{"d_model": 96, "moe_layers": [2, 3, 4, 5, 6, 7, 8], "routed_scale": 1.0, "router_logit_norm": 1.0, "lr_router": 0.00146, "train_tokens": 243600000}
Below are experts of layer 3 (counted from 0) of a mixture-of-experts language model. Rows are named router (the router's row for the expert), up (a neuron's input weights, with its number), down (a neuron's output weights, with its number) and show model dimensions 0-95. Each number is 500 + 25 x the weight over its row's rms, rounded and kept within 0 to 999. Numbers have three digits each.
Before each expert's rows: a language model's description of what the expert responds to. This comes from a sample of Wikipedia text that the model never trained on.

# expert 58
Description: Pipe characters opening table rows, especially after headings or divider lines, plus name pieces in tennis and sports lists.
router:461480505560493470495500489530518542488473499486516522521504513534532486500505540494481511521473505457539482489490493492540520512495532512509509535502489533450482534508507531471513503503538495495502537512513512483553558502478469484501461470509459521530546490472488475470510510489434501505
up24:483485487472477531494477517536477493475501496468493452512488476482535486539492456539512474515520548534482496513523497487490511452509478532482495474478482483520487459471522501513520479505464459547518512465489482532475483539533511542478527504535527469457478530512523487526500528541517483504
down24:486478472513484498510474499484489552482551534488486532492535503499512530484482505495526506474500478503517565486532545503473505461515444514519512521528478485521533480471510545514501483525549491494486490529531491493471510507540546469461468494555529541516517501476477509490468512497486495500
up25:492493453535470536495502547490472471519538504512491495486489496481521489511465490502500479484535520505480506521516530499504555453504514508547501483479472496537522501495530513539527463476489473490514501522535481507475482476529524555515494464496542533433469500530547523525499519509518483492
down25:500553530482539524458450520514475518490497516500512510498523470488515524547477504465508510480525519515536513555516500509543481489516529512515497531523491472481514525488481501491480467516477491513534509470476516549503513516424512503507463474546499526487474487457491504541467483525507521517
up26:525528511490478557501465530472470477547515471496464471509513471452488458509526476522509469493502472508499473503527534528459524484506467527487531496485466487523483493499524436516482499491478496534519540494493529504505487521548549531499522466508506487469482482535496510480522531531490485486
down26:478488469507518452476500516507539483488484471520474480484504511480552465532523496498506531522526535482459507520483536476508497495539482494518488495472525544491516534511479515522537540517494479496487526522511519536488473478529506524474528496496463456479525458455490476476491509466513435531
up27:512492503491505535459497529495468476531469529477454487461511495450524452544501490550535472512490533488532529500481519470478548468521483479524527464487495545530481488483486462515504532494536512491501501462542495536492499485529546543521500514509511506488488519519458502521519496506502494488
down27:536511479500515506498486487505465493513546438457495502494534526522506513511556541500498526543503506542508480497475525474524508498476461482520510521506481492446559441517499492508504459558473509484481480535468539481532521513512509496491523508517524502495496503516479491495496491470454523481
up28:494510500530468539495503508472468455554496467481464477490457467460497454486475487540517473537481511502493503542501484524449530487491496501500514520469461501516468469524502484532534529495493469505509528467492454469474488498508510535476506489523493482484508525523528534535507535544519482496
down28:534481475512527473492477496481540499496486493448526506466564511481485443448534496509486540476490472513493543538474485550525478530474470489534488522489502451519480542520495473473487498481507498510471508495501562503482479474516500471507483472520510498528495499499499509466463518482481487489

# expert 11
Description: Infobox labels after a dash, such as Born, Coordinates, Length, Votes, plus articles a/an and verbs like taken, situated, lost in prose.
router:480505471472518489501477552505506509515547555467521514486491496521528491467456487481484499478468550529492528476504495530544500496526492513524463504440446511480516496473507488457494490502532486502484516515457547507517502505519486503475529534494529501486464486517524491485464497495511494434
up2:491514499496504483511494526524511488512542523492483483486483538527537477499468485507508492476469550490500443488477543559471518488500465529529486493483465512503528491496561484508521471525483470514491487506502524503509551481531510509497536509493543537463488495472536487512484541541540463474
down2:476486519501510502528517528511459531499538507509520544478509528531473511481545542490464501470487508538460497457516472484497504466481494493502486469547513493551513508491515489517510511503474486513537488500495519504523498460551513490489431507542486538477507530544487480462510464537484521490
up3:514489540529460531493505522491513515550478465448499467489496519465528477531500509537522497481512486481534467497531535455463527497474478549554526512481476527528520477513513515497478505477519490522540504509543503477499481511478533511479493544485497500480498517504452519537510541523525491508
down3:464503508510469515512542507503499511504479500505494508518474521523494507523483547478506523520532507514471470522498515475533464503475516487501505492484463508476460555526445456499535514504514517505468477501442503490546519504464533503474526551526447513518524499482494464520511545534467484523
up4:497459551495529518537489507483489491501504485483495500497494485516521513483519484501469454524501554491509531477570527494539539513520465482508529531447515491520475527499502509503497504551537498494493492491523496502546478534470540534534483485559529516467529534516480508495485516478476495508
down4:494521505503516443498476542500481486437517449523505476505466499517508524455554504483509504465509501498493493497493451511510510497526493508502492471546533501492489479480534500490488521518496503473507507523500505484526523536498491495412449505482509544516521509497543529501479531462491490458
up5:459553527505506509489518498516492500533486491486526499473522491490468509489457527513534529511542468502487511508526527489487481510517472516501482512539504467498490471506507480505510523506409476482486479521498506530448445518513514556477520479476526489462503507520514499549459498520514461483
down5:480491475509514508507483529517498506525480529453474500459485535542505515502496472519552481530488527513477477487517479519473506527466542470505556482471505483499567497485507533475479467492465465539541461475476503499476498512488517510477478464489475499467535497471519529471510506522499454500
up6:484455512505478498484494482533479495466493503471485508500498519494470493491503489496507523516488443513504475520566494507552522504527515529511476498486492491492510549495527528497501495456430464482524476512493480499464459488511454475531531562505483479525543492492501524519529515523548520475
down6:506481504507457525514492514523515503533481527506500509516469494494474469498486533489479501493543485515514522476462477524474513571476513453483520553480496513472516479536517480563512517517505504483541477542525477549511490494489501509498483497485485497530514497470508465489550482544458541473

# expert 60
Description: Rank labels in infoboxes, the word not, initial letters starting a repeated name, and Thai, Arabic or Japanese byte pieces.
router:447501546452523483482491508484503504514471534500487492497494503471533509498477494511494530533535485463492532528493468514536497530528462522489496495494503523452515506506535548532512483508447445502493530504510508507452482452496506481463512535524513510473505488504565487538490510484526489470
up1:496487507475514501542499501516482507509483527486501503541483475473465500473507498504513521460531495520492515479542551541516522473541484463501503454501519476517518506516532521477465423470490499532492506487514528515531485489489513525550485527556532536482475479520475548515499492522483468511
down1:522520487485477505484517513488524530573508496503464497527494472497491482494512501550494489448428483543480504474515525518524572505478530512494484516503497475497520502510487499482535514502524511501474456473527545535512506491447475523484483498454472518523484528491521522493504516529495521472
up2:479513473469493480513480479535460507521519506521496515502494513446485525524488505529476490479481497475504520534480515513475495479511460503495538511502508558514505498482505481554510546545492504509547486493521484516442485458484485511520597533488486475481481512528540515500490516501519493497
down2:507516479478482491516509473527527571500509512560495514458492555497464485491491481479516517497469471515494449502535511499550517518455498523544510536523473469553494505498458517508532554498484504491501526520513471514486458529487503523526484486507510527473502497543521508502494467512507503511
up3:487475499531498508483469559541475522537478511517479493447475526534514492460482500503472520544472483492499530537483489517492494497480497524474493481516469515531538521514522505506495511527477502503494522459529460490507473460478514526500537550474555493491497499560496545511510542485507520493
down3:475496542508515465501495469542525534502469482507511480501518518446495519456482505520492498537473512490515477503482527494489469497497488486510471485538483510469525496478446518514527493555468490511499500465481540505514535494486507489433483531467509566531540495477498478523505500475479539524
up4:475476501501464482496480535505482505539471469472486494492548494454464478530430524524477504525534530506508542556497488503525496451506479515495486502532492489502540467504494485534529508495496498484492496451478508531526522496488512520498501523518502423515527519524532472499488525484473487516
down4:457479502491539488482523464497569510472490523521480488545530484469562525491488510486477483485508498519480486472445485529484480510500490487524514524527510495495513494514531491490520537486482518537485544491469469525468550518501505521521505479506512497504458534464480440489497469466508529502
up5:489516518514535507445483567512493504512493536466539498497545503435531526481508475499501522480543507460504492461512511538528485509527492506498543475511464480511507515487455489488517548472519470489492493479461450510514488525512528538504522477482534508481457522479500490499526505508502476499
down5:491537485513464492507503481552443525458530506494527495480524512491489494551504514495542494513500499539492532479555462444467485509492501476499499508528482511497452478533513504502470538479520513508514483497438511511519497513529507472480519490485441475470501509537462513490511531486533522506

# expert 36
Description: Adjectives of nation, politics or public life, such as national, American, European, military, local, and of in Ministry of.
router:493507511473501496501486475509534526495522495492431504541487465430540497522481455505516495483517465488489505490477517491460480464530488514481532478516489470506509479470502520528477528478522478466487548498517572490504503541486488483509532479479501466509521478471501503526479473557517512490
up6:495523480531466499492525490519465470507446482517517471482523514489525482486493478523521474520483507512543522517529509523499522502474498519501526486501464524499454456538507501523511453549514477525530504459504531509512529496560517522463539525518527519451495458534488491515488537538482502484
down6:474452538475479495456464483523528518475484516522484520534481469545515502517504481535523472537512456467496541508509519468515511542470497463488522537499505513482478516473499461519483520498473525478485529531478461522461481505478520513506465520527480495522484516502534496462514456484540473508
up7:511488450505440544516520481521482492518527481466545479472515456481494481504476490545514505487495518468521501513524489511543529489478537539534509488481443490508480472513487489551537486514493493562520500489528490509512493484531513505474456498502508542476473513522492511507487536505507498448
down7:487501527533490467514469515484500512521448464526461531489462526524483501486550475498523522463501530499480506430521488492482487530497477497447486475506527486483498489542534546488492517483520465454506488484507491528521487500525522544504556482464524514522497503466488484510536523491518502478
up8:547501426488494535516533549505488476515529445480489498494467462489492491456494514518492527461534505507505493501490469505505503512507515511497497517506494520512452501470541448517502543492522487537516503514499496506512568495546519499478514498546538511483470512499515499484479499546487531479
down8:461484495506491518537539537533536503477500462509525521477448465512513465512513518514530527474474499486531511481512493511467494485549507501536500508552458501531490542440502470478478531486463501497466483520466495514483551525490514513470489503503529521505479511492522516479491498529449497474
up9:464484448527498533540481551478478470517499505456500471458500480511494496462476501524480447492522501456531524523494528499491530494502505512536511470502486536526514485513506495507502518509523502499506532512520465519514445507521528531506478501518557507467459519555460520510466510513492519526
down9:499500507497527501471493511504546504501506541503505541458531503507514527508536531529507519466473519522480515464482505511482474487520537477503493516530455477512512532539497444464523514486512467516479480523485508472432509537495448485495515487479522522541473505515512513447492442500521487487
up10:497511538512499526463523502493480480511483504497509481470500545520548450504502465531533465492473504495539489506526510490470529495512506522511515457488488517513490527501533470501549469529541508530542519455549502546532487525511532527484455499511520521479488546512474550514515514492492495476
down10:495469480428476513502480502520452523486485474524535541462512479513517508506498536498505486496507527520473477485490548504490515486478498495486451539469485475488540482503493482488479504494467516479494470503477558493492487531490510471507476524484475510553538476526511462542537516532536521527